Weights of a small mixture-of-experts language model, trained from scratch on English Wikipedia: 64.1M parameters.
Below are experts of layer 8 (counted from 0) of a mixture-of-experts language model. Rows are named router (the router's row for the expert), up (a neuron's input weights, with its number) and show model dimensions 0-191. Each number is 128 + 24 x the weight over its row's rms, rounded and kept within 0 to 255.
After each expert's rows: "mostly gets" lists some tokens that are sent to it at least half of the time. This comes from a sample of Wikipedia text that the model never trained on.

# expert 28
router [108 107 154 128 146 137 135 154 164  94 122  82 148 123 174  78 168  83  61 159 100 104 132 149 125 173 146 122 106 119  97 100 156 119 144 118  99 116 146 181 151 128 135 130 141 190 126  99 101  75 151 106 143 172 135 104  88 116 138  95 148 135  84 147 144 105 161 105 167 134 118 135 104 132 157 122 151 139 120 165 138 131 136 136 117 158 115 153 129 143 116 112 132 117 170 147  85 138 119 135  78 148 139 132  95 138 150 103 105 147 120 163 117 114 117 132 107 111 151 112 135 116 141 149 181 112 118 114 157 133 115 151 164 156 121 137 131 102  95 135 107 144 135 147 125 153 134 144 161 122 127 130 139 159 136 138 154 120 109 152 117 115 117 101 116 158 155 141 105 166 179 117 149 117 114 128 169 124 137 149 109 118 146 113 135 105 151 157 163 142 170  81]
up0 [207  75 145 150  81 143 100  90 145 148  84 111  97 144  95 129 155 124 113 129 131  88 121 106 130 134 140 101 108 140 103 111 185 143 182 121 107 112 133 108 115 116 105 121 101 131 112 108 120 197 121 120 134 139 104 143 148 156 139  70 123 122  90 109 120 110 148 123 126 121 146 126 137 170 104 106 171  86  97 132  90 152 140 110 127 133 119  93  82 138 133 123 125 172 121 130 116 116 134  75 113 140 146 119 152 123 129 136 132 124 132 119 111 147 125 146 147 148 166 156  95 174 119 160 127 106 144 159 118 170 106 146 148  94 163  51 167 124 151 126 120  95 110 127 128 124 125 130 141 110 137 146 115 111 168 140 135 136 121 146 116 130 128 110 167 114 165 126 119 153 124 120 119 128 134 134  71 102  96 153 143 131 118 111 118 156 117 128 149 121 110 156]
up1 [183 139 131 122 111 159 150  74 129 116 136 139 128 137 151  99 123  94 178 146 154  76 107 123 103 108 174 146 105 141 109 114 114 169 151 128 161 148 111 131 120  97 136 138 110 129 100 139 136 107  98 110  91 109 139 147 120 135 181 151  96 139 170  97 133 102 116 129 152 145  72 181 106 105 137 151 138 131 164 117 122 138 142 157 164 146 124 170 123 131 115  96 135 131 128 109 111 158 113 106 133 140 105 125 119 104  91  74 152 167 163  95 155 125 109 162 111 142 116 164 103 109 104  88 139 110 134 121 159 135 119 103 139 130 118 149 156 133 181 137  92 130 100 140 114  98 137  80 162 123 144 133 116  96 102  89  83 142 127  98 138 133 182 130 125  94 123  85 135 126 115 111 140  87 124 133 112  95 143 120 128 107 116 138 113 158 165 132 123 106 109 121]
up2 [ 68 116 143 140 131 155 123 128  74 134 109 120 130 114 148 107 144 139 134  98  93 130 119 107  85 111  88  92  86 113 148 109 142 117 174 133  68  78 157 132 117 113 134 108 119 130 125 133 120 109 109 174 132  98 107 106 128 147 124 133 145 126 126 104 108 121 110 101 110 142 168 124  75 109 119  87 114 130 128 116 149 149 134  88 138 138 138 182 136 110  92 144 133  94 169  94 139 161 152 154 184 121  94 130 133 139 136 126  88 147 146 160 130 163 130 147 116 173 159 154 118 105 129 119  84 141 122 106  90 175 130 122 146 128 104  84 149 117 176 149 122 148 124 138 139 100 103  95 146 154 114 122  87 128 136 137 124 108 155 153 144 136 144 153 173 106 117 120 118 119 123 173 139 105  94 167 131 132 124 119  81 128 164 152  95 133 107 140 153 117 140 115]
mostly gets: " food", " tack", " test", " access", " build", "ract"

# expert 23
router [137 112 101 154 139 148 134 138  94 110 122 118  91 136  77 149 105 146 158 112 111 126 113 112 118  86 118 157 177  99 142 141 144  76 160 148  75 130 109 118 104 111 160 108 151 121  99 104 132 174 163 145 103 158 129  96 107 135 104 121  82 154 122 127 103 127 143 128 125 127  91 106 117 139  86  94 149 157  84 123 108  92 138 138 121 106 123 107 122 141 116 108 126 123 119 111 144 138 121  94 161 168 126 145 143 138  64 146 112 116 116 140 161 105  92  88 143 118 100 115 118 133  68 107 132 166 148 140 130 152  98 148 153 137 153 139 127 149 164 155 109 169 119 138 124 123 129 187 128 140 182 106 130 149  99 111 142 108 143 140 113 175 146 146 134 132 131 153 128  96  94 127 132 154 135 194  95 103 104  98 161 138 131 159 119 107 112 107 131 133 127 110]
up0 [126 139 138 131 127 159 126  93 128 138 115  99 108 122  97 134 118 128 107 123 140 101 151 151 100 157 126 147 148  75 133 121 149 127 112  99 104  93 128 116 130 154 154 137 131  84 146 148 102 156 127 137 164 114 114 120 110 125 171 143 117 129 150 116  90 127 100 128 135 102 104 111 142 141 138 108 117 130 107 157  96 162 103  93 110 101 100 106  98 147 148 129 105 123 128 139 162 144 171 123  98 108 110 145 124 148 110 155 175 130 163 130  98 147 127 156 130 108 174 110 120 110 184 144 154 142 108 124 135 101 142 160 131 128 151 164 157 140 134 108 151  94  84 148 125 132 202 173 100 126 137 149 121 141 143 111 134 154 152 155 146 112 122 167 119 150 104 167 126  95 175 138 170 160 128 155  96 131 149 152 142 145 165 174 191 111 151  80 161  88 131 151]
up1 [122 135 141 153 143 165  97 109 109 141  89 150 177 153 126 108 100 105 174 133 135 128 106 121 123  92 106 137 141  81 147 133 101 175 117 159 104 155 117 108 124 153 123  97 117 116 143 121 121 124  76 169 164 118 136 147 113  88 113  56 123  90 157 148 139 121 120 142 108 128 105 131 128 144 101 112 111 161 150 176 138  92 131 121 123 118 119 118 134 141  68 133 162  88 117  73 119  97 115 159 124 116 128 159 127 161 113 145 101 156 106 171 136 174  91 118  89 126 111 116 176 158 144 104  94 120  78 122 125 144 100 120 110 130 140 126  92 105 107 138 137 171 112 128 115 131 121 104 135 119  96 134 134 125 110 154 108 148 155 139 130 105 146 126 143 129 138 161 109  98 128 121  90 153 140 108 142  95 122  98 157 152  98 179 105 126 158 120 102 122 152 104]
up2 [146  96 142 123 124 144 112 158 121  92 134 158  96 134 160  67 157 137 108 136 107 131 128  94  94 118 154 149 123 134 126 107 132 135 127 131 122 123 112 134 136 161 129 107 147 129 137 126 118 141 113 171 153 117 107 156  92 130 132 128 149 137 132  82 139 152 132 122 147 167 144  81  81 158  97 135 158 131 129  89 135 152 165  81 124 170 162 119  71 138 122 101 126  95 148 132 156 167 121 159 105 131 104 126 168 157 121  78 137 158 133 108 159 121  94  97 145 168 155 152 142 130 111 128  78 114 168 112  89 133 130 131 127 131  97 143 149 142 140 176 132  91 114 138 104 130 113 108 152 123  93 151 152 117 107 173 109 165 178 115 154 116 130 127 166 148 116 151 168  74 123 143 162 139 115 144 174 151 124 107 118  98 139 154 137 125 137 122 122 148 168 143]
mostly gets: "′", "°", " to", " towards", "=", " helped"

# expert 14
router [131 126 106 137 112 148 181 140  99 142 142 123 149 128 115 185 141 163 165  77 151 149 150 145 109 156 100 158 120 158 104 144 128  93  97 155 137 124 125 116  94 130 113  69 119 121 133 118 179 121 160 134 101 149 102 140 101 147  97 164 102 106 125  93 143 147 174 162 112 130 125 118 148  97 144  90 114 107 112  87 121 175 135 170 153 109 133 119 159 133 101 139 143 143 118 116 145 133  96 119 140 128  79  91 160 126 109 181 106  85 138 116 165 133 122 124 105 150 128 113 130 140 144 149 154 143 117 136 111 156 107 100 152 106 115 111 149  68 186 103 162 136 113 110 107 108 106 136 110 161 132 126 118 103 148 105 101  89 165 163 119 111 104 156 137 137  95 102 150  98 135 121 121 113 143 118 122 121 171 101 150 111 124 120 128 135 136 139 162 111 169 122]
up0 [116 121 146 123 127 125  96 151 183 141 110 166 152 128 109 129 132 129 141 116 131 103  88 136 114 162 115 136 113 161 133 122 147  79 106 135 155 109 140 138 143 112 127 155 184 109 174 146 118 122 138 122 104 144 125 131 108 111  90 158  87 141  96 118 144 150 103 150 142 143 114 138 155 140 147  94 153  92 165 113 112 116 161  84 168 120 121 113 152 151 106  89 105 177 140 105 175 120 173 120 159 144 137 113 129 126 111 106 156  94 135 125 105 130 111  74 149 115 125 199 137 126 135 143 122 143 128 106 114 171 130 102 170 147 145 134 158 105 150 151 108 116 134 169  89 108 168 107 113 129  82 189 139 129 112 140 168 116 104 151 120 128 165 159 111 108 119 133 103 140 144 132 160 121 128 142 125 146  88 157 121 115 142 104 100 141 167 155  99  94 128 113]
up1 [125 111 132 135  94 152 117 131 148 150 143 147 134 123 152 121 152  93 127  73 122 147 155 154 100 120 123 172 124 140 152 168 129 109 121 118 116 141 157 151 100  68 124 149 131 113 125  89 122 123 148 108 152 134 111 133 100 171 181 106 123  72 111 156 120 157 131 131  89 100 138 103 143 180 126  99 127  74 147 114 177  84 113 138 125 166 123 133 116 120 121 138 109 112 141 101 158 136 117  96 140  97 117 114 148 140 119 105  97 117 131  78 128 170  72 123 136 143  82 106 116 111 146 139 100 111 174 146 131 123 104 154 107 127 114  99 123 138 161 136 123 113 157 138  92 134 142  94 113 100 101 165 112 119 149 105 125 109 130  93 117 142 128 127 106 150 115 173 133 161 156 102 121 136  87 141 151  95 113 118 157 153 140  63 127  89 140 155 129 135 173 131]
up2 [156 123 117 117 137 125 153 119 129 118 123  93 173 124 116 176 150 119 126 112 116 128 118 113 133 163 137 126 105  91  78 110 119  99  87  86 110 136 155 119 117 140 120 120 154 122  89 111 156 148 109  94 153 113 116 141 124 142 132 134 120 124 144 146 134 162 170 118 149  99 138 146 156 119 157 133  71  77 140 109 136  97 118 115 138 138  91 170 122 118  78 119  86  86 106  89 129 119 113  91  98 139 129 103 120 127 151 116 125 104 141 136 104 122 145 131 169 129 122 115 118 154 145  83 120 159 147  92 138 128 108 149 120 165 123 118 122 121 114 142 139  87 107 150  82 109 163 137 153 189 131 153 150  80 157 120 142 115 121 112 143 115  99 145 155  72 160 165 149  84 109 147 146 165  83 134 142 129 134 146 127  66 102 129 136 166 156  83 139 135 125 130]
mostly gets: " Mc", "-", " †", "&", " :", " ITA"

# expert 25
router [ 98 125 162 134 116 158 141 132 128 110 113  88 111 146 102 105 148  88  91 165 148  83 143 127 121 164 159 139 132 165 162 135 162 106 110 117 142 106 135 181 159 122 122 121 134 126 125 143  84 141 157 135  94 152 107 107 150 114 162  96 131 156 150 137 105  80 163  98 146 127 130 167 104 158  97 127 155 139  80 132 180 131 165 106 121  90 102 126 143 110 117 128 150 125 151 142  88 155 100  86 112 114 158 114 129 139 161  97 153  89 120 160 101  90 133 111 120 152 141 123 154 156 133 139 154 104  90 131 122  99 150 133 159 177 160 151  87  97 147  95 155 164 143 148  98 123 116 109 160 105 128 145 158 119 102 104 108 137 135 119 150  90 131 136 142 113 115 128  92 154 118 100 183 124 110 149 125  99  97 136 111 159 142 117 121 119 108 152 120 140 118 116]
up0 [157 162 124 129 117 122 135 117  83 119 145 153 148 155 126 147  77 150 139 140 154 107 128  79 141 129 142 168 143 131 178 144 110 115 133 161 176 129 149 115 134 120 171  83  74 156 178 160 116 119 115 150 137 127  97 163 136 116 136 134 111 102 124 143 194 103 110 123 137 146 154 127 117 141  97 126 123 146 120 125 120 155 103  98 113 129 120 128 114 100  86 105 125 110 167 141 126 127 103 117 119 154 138 138  97 123 124 118 144 126 111 122 142 145 164  80 148 130 143  84 122 166  97  93 109 127 144  97 118 150 124 140 101 136 125  66 147 149 161 142 158 138 133 112 163 159 100  94 163  96 161  71 104 134  62 117 161 178 104 126 122 112 125  90 104 148 137 150 144 143 102  91 114 129 141 147 119 122 130 128 126 126 123 157 156 146 141 116 125 160 118  90]
up1 [133 141 138 133 150 144 150 162 142  99 123  89 123 115 183 113 135 158 124 100 149 127 126 132 133 132 131 140  83 134 150 154 165 120 114 126  93 165 128 117 173 105 104 126 114 161 139 126 119  81  97 132 171 119 126 106 141 156 188 135 128 122  87 146 155 155 176 127 108 158 100 124 120 109 122 177 145 126 125 120 114 103 140 170 136 150  99 138 106 174  76  82  82 147 136  91 126 111 122  96 109 115 141  95 149 129 136  93 148 110 142 146 111 101 118 115 126 152 134 150 117 139 146 147 170 112 138 123  95 166  89 112 135 167 122 126 138  93 168 156  75 145 173 140 157 137 164 121 104 120 153 106 135 133  99 135 125 100 151 101 130 132 127 138 165 194 129 108 126 130 132 147 120 120 126 141 104 134 124 130 129 101 121 121  98 149 126  70  70 132 134 109]
up2 [146 141 132 130  97 139 167 112 116 159 150 106 111  99 124 129 141 101  86  90 159 145 210 131 119 167  92 134 155 119 130 136 111 149 127 100 110 119 148 174 165 139 125 122 101 152 138 152  94 139  99  82 113 102 133 163  97 139 133 135 114 148 153 100 139 126 137 116 138 100 122  81 145 147  91 154 127 121 150 125 110 148 114 142 135 120  96 138 103 142 140 157 134 163 124 108 138 153 126 115 124 129 159 141 100 133 139 113 160 109 104 163 124 140 153 141 134 140 129 136 130 118 128 125 107 137  83 121 116 105 137 166 110 101 111 147 146 131 105 113 132 149  64 132 128 133 127 119 150 113  89 120 136  87 175 165 162 121 160 131 177 168 122 183 138 157 118 154 181 125 115 112 145  90 107 156  81 142 155 100 154 152 150 131 122 159  78 183 126 105 105 128]
mostly gets: " made", " served", " won", " used", " began", " played"

# expert 27
router [119 187 101 174 109 145  91 126 132 132 127 148 106  95 129 125  87 133 166 108 142 133 132 142 117 106 125 127  75  98 109 161  74 128 131 142 148 147  95 129 133 124 100 114 128 125 133 154 131 120  80 179 136  66 123 119 135 152  84 145 153 105 166 114 176  82 113 128 137 135 138 112 116 128  78 179 148 143 143 131 153 126 103 138 159 126 150 122 132 113  92 110 182 132 153 128  99 110 168 134 175 128 112 133 126 101 120 154 121 136 110 127 110 124  99 124 117 118 138 145 116 178  68 110 100 142 143 137 126 125 110 134 170  97 127 128  91 144 131 153 157 172  88 163  85 122 117 110 105 105 141 124 140 146 137 143 152 107 170  98 135 158 129 114 182 114 134 124 164  88 115 115 111  90 142 123 132 143 128 136 130 123 130 140 112 100 100 131  93 113 141 129]
up0 [151  92 168 129 119 127 124 144  73 133 122 100  92 103 130 122 106 106 146 149 151 110 165 120 116 149 108 126 154 101 133  87 113  96 119 131 118 131 137 162 155 139 135 159 138 102  88 141 126 131 139 162 123  95  94 168 121 128 102 122 139 160 109 133 140 164 136 136 165  96 145 128  83 132 140 139 101 148 131 146 103 125 146 198 138 112 147 124 121 126 128 136 157 118 129 115 160 137 110 186 151 105 105 158 125  84  83 148  93  70 155  83 148  78 181 159 130  99 163 138  91 138 153 136 123 120  60 119 139 130 165 151  96 137  93 141 106 121 157 151 141  85 132 127 139 121 113 137 107 143 166 147 109 128 118 149 152 141 125 164 162 148 113 133 109  88 140 105 111 106 149 135 107 131 169 160 127 176 125 129 132 130 124 135 111 124 100 141 140 112 143 147]
up1 [115 130 149 131  85 112 119 145 138 118 152 114 122 109 119 130 173 116 142 173 126 100 164 162  98 165 129 160 136 143 146 116 112 129 146 129  85  65 148 129 132 156 136 146 143 147 106 159 121 148 134 138 130 127 143 127 143  89  88 157 107 134 151 117 158  86 104 153  80 103 120 123 121 103 159 155 124 170 140 133  68 145 172 160 126 132 125 154 173 103 112 135 163 129 156 149 143 134 141 130  94 134 136  81 113 141 131 133 190 131 107 126  76 114 124 134 124 133 105 120 147 162 161 186 164 111 114 136  78 137  90 142 134 107 134  84 127 100 146 117 135 122 109 126 130 115 139 141 125 118 116  90 124 141  98 140 107 103  97  94 117 152 119 146 105 148 109 121 158 100 112  90 143 135 138 139  79 185 128 103 124 143 115 168 140 104 149 143 138 159 120  85]
up2 [121  82 146 129 137 134 173 149 112 160  84 146 126 149 125 121 135 137 203 124 148 131  99 112  95 149 136 152 128 147 144 149 107 117 122 139 131 127 104 136 141 136 102  81  77 100 129 150 104  95 135 161 135 133 120 138 120 128  96 135 121 109 108 128 120 167 142 128 136 149 123 155 135  96 128 130 121 133 102 144 132 143 120 136 132 115 150  98  93  70 126 160 132 126 138 153 102  96 117 122 144 103 106 133 120 140 112 123 174 155 150 153 115  93 101 123 133 124 130 116  94 105 128 134 183 133 124 109 175 160 162 120 129 127  82 121 123  78  92 114 108 175 149 112 166 140 148 134 133 146 102 125 144  95 110  84 115  60 165 155  80 120  80 173 163 135 154 104 109 134  89 136 119 148 124 111 102 134  95 134 147 132 115  93  98 132  99 144 163 131 166  93]
mostly gets: " MF", " U", " NOR", " FW", "Gls", " DF"

# expert 17
router [136 148 127  83 152  97 110 136 100 116 144  92 147 137 109 143 144 106 112  87 131 120 126 153  90 121 126 165 148 124  90 170 157 114 113 142 156 112 146 107 123  70 126 118 129 116 124 149 100 143 193 133 115 144 159 127 120  86  86 194 142 119 134 100 124 131 132  85 113 113 118  98 107  95  99 116 156 120 141 100 137 119 120 181 155 161  99 138 170 146 157 109 175 122  90 131 135 118 120 110 119 118 122 156 116 120  87 145  69 145 142 109 121  98  82 129 185 115 162 157 131 154 130 140 164 110 101 121 141 114 111 115 123 109 123 134 124 155 121 136 120 144 139 128 111 131  94 124  74 132 151  96 118  87  79 139 132 160 148 142 133 178 128 110 154 154 112 114 146 118  83 121 147 138 102 133 103 142  87 114  99 144 101 114  98 112 113 129 133 121 113 112]
up0 [145 109 128 108 115 151 164 129 130 131 138 130 141 144 149 130 129  71 111 151 180 129  98 106 149 104 122 137 120 118 122 134 119 161 111 129 134 113  83 148 151 148 161 113 105 166 131 171 122 144 152 128  82 114 107 119 112 143 135 131 125 109 100 136 134 103  98 132 169 102 157 116 111  97 127 126 134 116 132  91 140 148 112 131  84 125 116 166 145 138 162 142 103 134 153 112 134 163 165 148  98 135 105 128  94 105 149 116  84 118 113  90 116 103 153 111 151 104 133  99  70 192 133 158 113  78 126 113 135 131 108 126 153  98 145 111 115 126  81 129 158 143 147 125  90 156  99 126 101 145 110 105  99 142 159 103  65 108  67 151 131 174  89 108 140 161 112 128 119 131 105 137 141 141 171 117  94 131 135 102 142 143 122 141  83 173 134 100 123  88 123 115]
up1 [134 123 166 144 140 125 112  86 103 126 171 148 110 130 177 130 142 118 131 118 142 107 141 156  76 159 138 124 112 165 123 136 176 147 140 131  66 175  91 128 146 141 104 118 104 119 155 132 142 132 122 177 109 153 180 131  97 148 145 128 112 168 131 135 153 151 110 124 119  94 131  98 138  98  92 138 140 157 109 125 106 114 102 150  83 155 151 102 170 121 128 115 110 132 134 155  99 136 186 146  95 151 124  80 155 145 138 181 125 127 112 129 131  73 147 106 114 118 119 139 102 131 121  99 128 117 125 135 168  88 147 128 153 142 144 153 136 129 135 137 118 124  93 161 103 169 141  93 135 139 137 143 149 154 101 111 118 153 106  80 118 144 100 116 146  87  98 170 132  87 124 132 126 146 123 110 127 129 108 127 156  85  94 107  97  94 109 146 104 139 116  93]
up2 [ 89 146 123  92 116 104 128 101  78 163 127 137 113 109 132 150  94 124 101 121 140 164 140 155 167 162 141 125 140 170 134 114 155 100  83  97 112 111 140 163 138 112 131 139 172 130 139 122 117 123 124 157 147 131 160  90 143 143 143 142  96 121 139  94 110 129  79 128 145 144 128 140 103 101 130 130 123 115 115 141 150  86 115 121 145 161  89 153 129 166 147 117  82 151 150 145  97 117 122 133 170 102 153 124 166 117  98 117 117  92  84 117 149 133 135  68 119 147  97 132  92 154 104 137 169  82 152 117 123 100 152 111 197 151 125 131 127 110 100 122  99 123 145 129 119  88 153 126 139 143 149 135  77 124 103 176 128 132 146 166 130 132 127 102 103 140 107  96  74 106 112 141 147 129 128 123 149 100 131 135  82 122 145 128 144 140 128 164 127  71 120 157]
mostly gets: " Born", " classification", " Arthropoda", " Spouse", "born", " Since"

# expert 24
router [137 131 155  99 111 109 119 133 117 114 105 121 122 161 160 138 172 140  89 120  96 116 104 105 143 163 121 126 166 133 135  92 150 171 126 110  92 148 166 143 127 159 152 125 159 117 114  78 150 135 160 119 140 147 120 129 100 146 111  93 152 157 110 121  92 137 127 115 169 138 158 126 118 127 172 110 117 155  62 153 132  86 142  83 109 112 123 144 110 133 121 114 155 160  83 144  84 139 118 155  99 122 137 129 185  90 113 139 127 153 164 135 102  85  92 122 112 129 129  97 142 134  90 116 128  89 155 127 122 132 137 132 145 147 142 149 143 116 124 135 128 106 157 126 139 168 154 128 143 124 131  87 140 170 140 135 120 143 123 146 157 134 122  90  78 132 127 123 122 123 111 145 216 107 139  83 161 128  97 117 132 163  96 130 123 154 116 129  83 159 147 113]
up0 [135 128 122 105 106 156  95 149 150 105 151 108 110  88  95  88 133 137  87  81 146 120 123 152 103  82  96 137 150 130 142 121 163 180 112 150 171 122 126 133 148  90 124 117 108 145 154 157 109 147 153 102 136 102 124 161  86 101 139 134 135 160 131 154 110 150 120 143 121 102 157 100 127 154 117 116  87 145 100 127 136  87 134 144 103 125 112 146 121 136 113 114 165 119 105 116 137 134 126 134 113 119 140 126 156 169 122  89 129 155 147 150 144  97 118  82 132 134 152 112 171 136 112 114 162 120  95 135  89 147  99 114 162 125 193 103 177 127 156 101 112  96  82 128 107 131 110 177 128 127 114 120 159 152  99 122 153 124 130 144 148 114 119 132  94  98 113 128 153  54 123 108 138 149 115 175 124 135 139  93 112  76 118 112 132 116 127  95 115 112 144 168]
up1 [154  87 128 143 130 145 158 142 124 148 121 111  85 185 175  64 145 122  99 106 139 168 152 130 105 115 169 168 114 104 117  93 152 149 127 120 167 121 117 142 187 155 130 119 155 125 100 165 130 165 159 110 123 134 115 154 150 142  97 102 148 156  83 119 143 118 141 162 122 132 113 152  84 139 101 167 127 131 148 144 143 150 127 122 130 163 147 130 127 184  93 122 109 144 172 138 130 148 116  99 143 116 125 143 122  88 131 131 118 154 124 110 139 137 132 129 126 108 154 164  97  83 124 111 133  98 126 155 162 177 101  94 144 134  75 126  86 132 121 145 116 121 144 169 157 137  92 145 133 101 138 154 136 161 110 131 131 148 149 131 140  97 125  68 142  80 105 125 137  95 161 101 120 134 137 158 104 143 134 144 160 119 122 129 153 141 112 103 103 141 144 122]
up2 [ 85 123 102 142 132 185 133 145 106 129 148 128 131 136 123 120 117 115 154 132 122  89  89 129 139 110 143 116 190 149 156 143 108 147  93  75 115 145 132  93 109 135 123 140 131 148  68 141 139 145 118 176  89 150 125 125 139 112 123 125 155 131 144  99 139 118 127 128  87 122 132 112 148 102  98 137 177 147 114 101 129 166 110 134 154 130  86 159 109 136 135 134 169 112 176 133 104 136 118 140 139 121 154 138 106 133  68  73 152 170 123 150 121 113 112 108 186 140 139 149 110 112 192 141 160 114 166 119 157 160  97 135 101  94 154 120 104 149 113 119 103 115 130  90  99 137 132 130 101 156 151 143  96  99 121 102 119 130 108 122 128 143 157 132  83  93 141 115  88 115 115 149 147  95 136 157 136 119 137 134  88 133 180 125  94 123 127 149 144 149 144 103]
mostly gets: " using", " without", " Chinese", " These", " African", " various"

# expert 11
router [126 142 137 127 115 143 127 160 119 107 143 167 117 135 129  87 132 131 110 159 140 115 125 175 125 131 153 170 108 135 117 129 140 124 152 197 143  82 136 141 133 117 151 154 132  96  76 157 146 112 122 120 169 130 104 150 130 141 112 155 142 167 106 145 146 155 146 103 177  99 110 127 118 100 152 146 128 134 137 150 135 154 129 139 130 152 125  90 128  95 108  87 171  92 139 120 160 113 125  99 102 132 135 146 103 114 132 121 129 110 104 147 121 193 108 102 106 106 161 116 138  88 145 165 123 108 126 115 136 136 136 146 141 163 156  96 133 152 167 166 120 113  98 160 113 130 104 151 170 150 150 109 128 108 104 122 140 129 113 112 126 147 150  97 152  99 156  88 142 102 192 117  92 139 109 125 131  90  81  86 155 129 172  89 124  99 110 127 146 160 162 155]
up0 [121 119 114 126 118 146 137 130 151 166 151 137 177 127 120 119  92 158 134  97 125 136 133 117  99 132 166 155 131 170  63 156 158 128 125 157 100 126 154 147 133  99 129 125 132 155 118 169 149 125 155 136 155  82 176 114 166  80 111 126 120 125 117 141  94 106 135 115 109 139 140  97 122 159 162  76 150 123 171 105 113 144 123 149  60 145  94 149 165 133 138 108 113 149 127 143 123 133 111 111  93 140 164 154 159 101 109 153 148  95 106 121  98 114 119 112 108 116 132 120 108  78 113 109  89 140 154 108 171 140 100 116 115  91  93 136 148 144 120 119 145  98 134 127 102 154 163  82 112 148 139 108 143  81 126 127 120 123  98 136 136 156 113 146 156 142 139 122 162 111 108 187 148 139 150 136 169 122 128 126  92 120 131 143  98 113  85 104 149 102 146 156]
up1 [111 142  99  94 187  99 129  67 149 132 195  82 136 155 107 129 119 145 105 151 148 149 142 134 162 189 106 178 109 132  97 144 146 104 130 142 102  90 127 140 146 190 104 149 111 130 115 149 118 108 152 133 136 119 164 154 140 122 140 121 154  93 121 120 136 135 155 101 149 137 112 149 118 194 116 114 124 151 128 168 122 120 163 102 112 174  86 144  98 103 146 156 119 122 119 112 117 108 170 103 114 122 131 131 124 147  98 104 133 133  89 158 115  88 136 138 125 142 149 155 134 141 155 128 125 148 104 136 132  91 147  87 117 167 105 106 118 146 156 137 142 131 151 155 113 143 117 135  99 146 121 130 129 124 133 110 146  96 117 147 142 149 101 130 126 129 122 151 143  94 131 139 198 136 104 158 123 106 180 111 106 140 143 128 160  86 159 131 150 131 133 165]
up2 [128 155 149 107 122 139 128 103 161 177 112 139 149 121  96 120 144 130 112 113 135 155 121  47 123  92 165 137  79 151 149 106 174 126 109 109 173 128 167 124 114  92 113 119 137 132 136 151 161 155 117 129 103 117  94 148 123  91 173 143 160 114 144 134 107 146 125 116 151 130 167 157 111 156 173 112 105 120 150 138 118 155 139 165 133 152 140 134 103 111 170 135 111  91 154  98  98 118 132 114 137 105  77 108 108 156 120 107 123 214 102 149 149 181 111 116 122 123 132 107 149  90 139  94 181 116 174 131 137 100 117 127 130 139 101 102 126 120 136 118 119 115 101 113  91 130 131 128  90 131 135 147 135 144 147 116 102 112 146  83 101 154 141 129 102 129  92 135 148 152 130 120 113 139 154 119 148 154 107  90 119 103 113  99 106 123 145 156 149 139 112 156]
mostly gets: "iege", " Church", " President", " Minister", " Court", " Council"

# expert 5
router [ 91 117 106  93 109 124 135 121 117 170 111 159 147 133 118 151 153 152 127 124 126 135 106 154 133 110  82  81 145 169 180 143 171 146 121 136 122  96 132 119 119 110 144 177 143 136 128  93 121 161 108 125 100 135 128 110 136 116 169  96 150 135 116 131 104 139 115 148 123 134 125 145 141 145  99 110  97  91 132 122 121  96 112 109  91 130 115 169  75  90 115 183 152 157 109 125 109 119  77 112 145 120  99 138 157 146 157 153 153 130 142 101 127 106 118 126 110 147  99  82 150 149 126 121 132 119 157 141 111 124 131 124 106 105 127 123 144 141 126 123 142 121 161 147 166 153  88 116 142 134 103 142 147 103 124 138 122 153 103 104 158 176 155 156 134 155 125 113 117 137  91 156 248 152 162 118 113 143 103 127 141 139 107 148 134 130 107 127  75 120 107 132]
up0 [133 111 111 110  74  71 149 123 129 106 119 133 120 129 134 100 133 127 149  91 174  97 161 166 178 120 116 175 122  89 133 146 127 125 109 127 173 139 110  95 100 136 140 125 161 163 156 142 108 113 160 141 127 129 142  89 105  88 112 180  93 146 155 129 144 179 129 109 126 147 120 101 130 151 143 108 174 151 151 118 167 136 147 129  94 130 135 114 126 133 130 154 111 146 132 136 144 104 111 128 119 120 130  85 112  85 162 154 155 106 124 152  94 118 127 115 151 144 138  80 144 169 133 149 133 152 134 126 164 114 129 142 171 172 142 127 147 162  92 126 122  83 149 143 102 143 109 108 109 108 117 137 147 149 148 128 169 117 114 101 147 140 139 112 175 151 123  98 103 159 127 156 129 127  75 103 112  95 116 156 133 163 114 149 189 124 101  94 137 134 144 111]
up1 [125 110  93 119 141 135 179 107 130 124  90 163 138 127 163  90 148 150 160 130 143 150  80 117 106 110  89 135 153 146 177  88  90 142 115  67 143 109 101 150 138 120 144 126 148 122 108 112 141 121  95 149 114  95 102 153 169 142 120 162 153 118 157 140 110 118 118 128  97 115 142 142 106 110 129 128 117 145 106 111 135 147 129 113  97 118 146 171 110 120 130 132 103  99 118 130 133  93  90 185  75 115 154 127 118 130 101 119 158 134 121 169 154 138 141 128 154 117 138 135 128 138 153 132 110 167 139 134 160 141 150 111 131 134 133  83 155  84 135 127 109 168 160 118 107 158 115  86 134 142  89 117 134 146 160 131 125 114 126 162 129 155 128 155  77 113 138 142  86 178 121 152 211 134 127 100 161 129 165 135 101 132 135 148 131 155 101 142 116 132 169 140]
up2 [120 128 162 101 144 148 144 159 106 154 115 124  89 129 151 113 111 148 144 131 115 148 134 134 101 180 112 138 148 146 164  87 171  77 139  83 128 145 114 143 159 130 148 122 101  81 115 118 111 120 174 126  93 149 118 115 149 121 116 151 147  87 129 136 138 109 122 120 107 121 136 105 103 124 151 113 148 165 186 140  96 122 120 116 123 112 160 147 114 141 104 129  92 112 153 151 156 111 141 168 177 110 110 119 149 120 105 136 107 142 150 152 134 128 133  86 148 136  98 142 124 132 153 182 178 158 140  99 132  72 151 117 122 127 156 133 118 115 111 136 116 139  85 123 147 138 131 123  64 111 113 127 155 127 100 154  96 149 136 146 116 103  81 139 109 144 137 131 132 133 102 170 124 147 145 163 101 133  96 104 121 188 111 137 159 179  75 144 124 154 134  98]
mostly gets: " his", " their", " its", " a", " this", " former"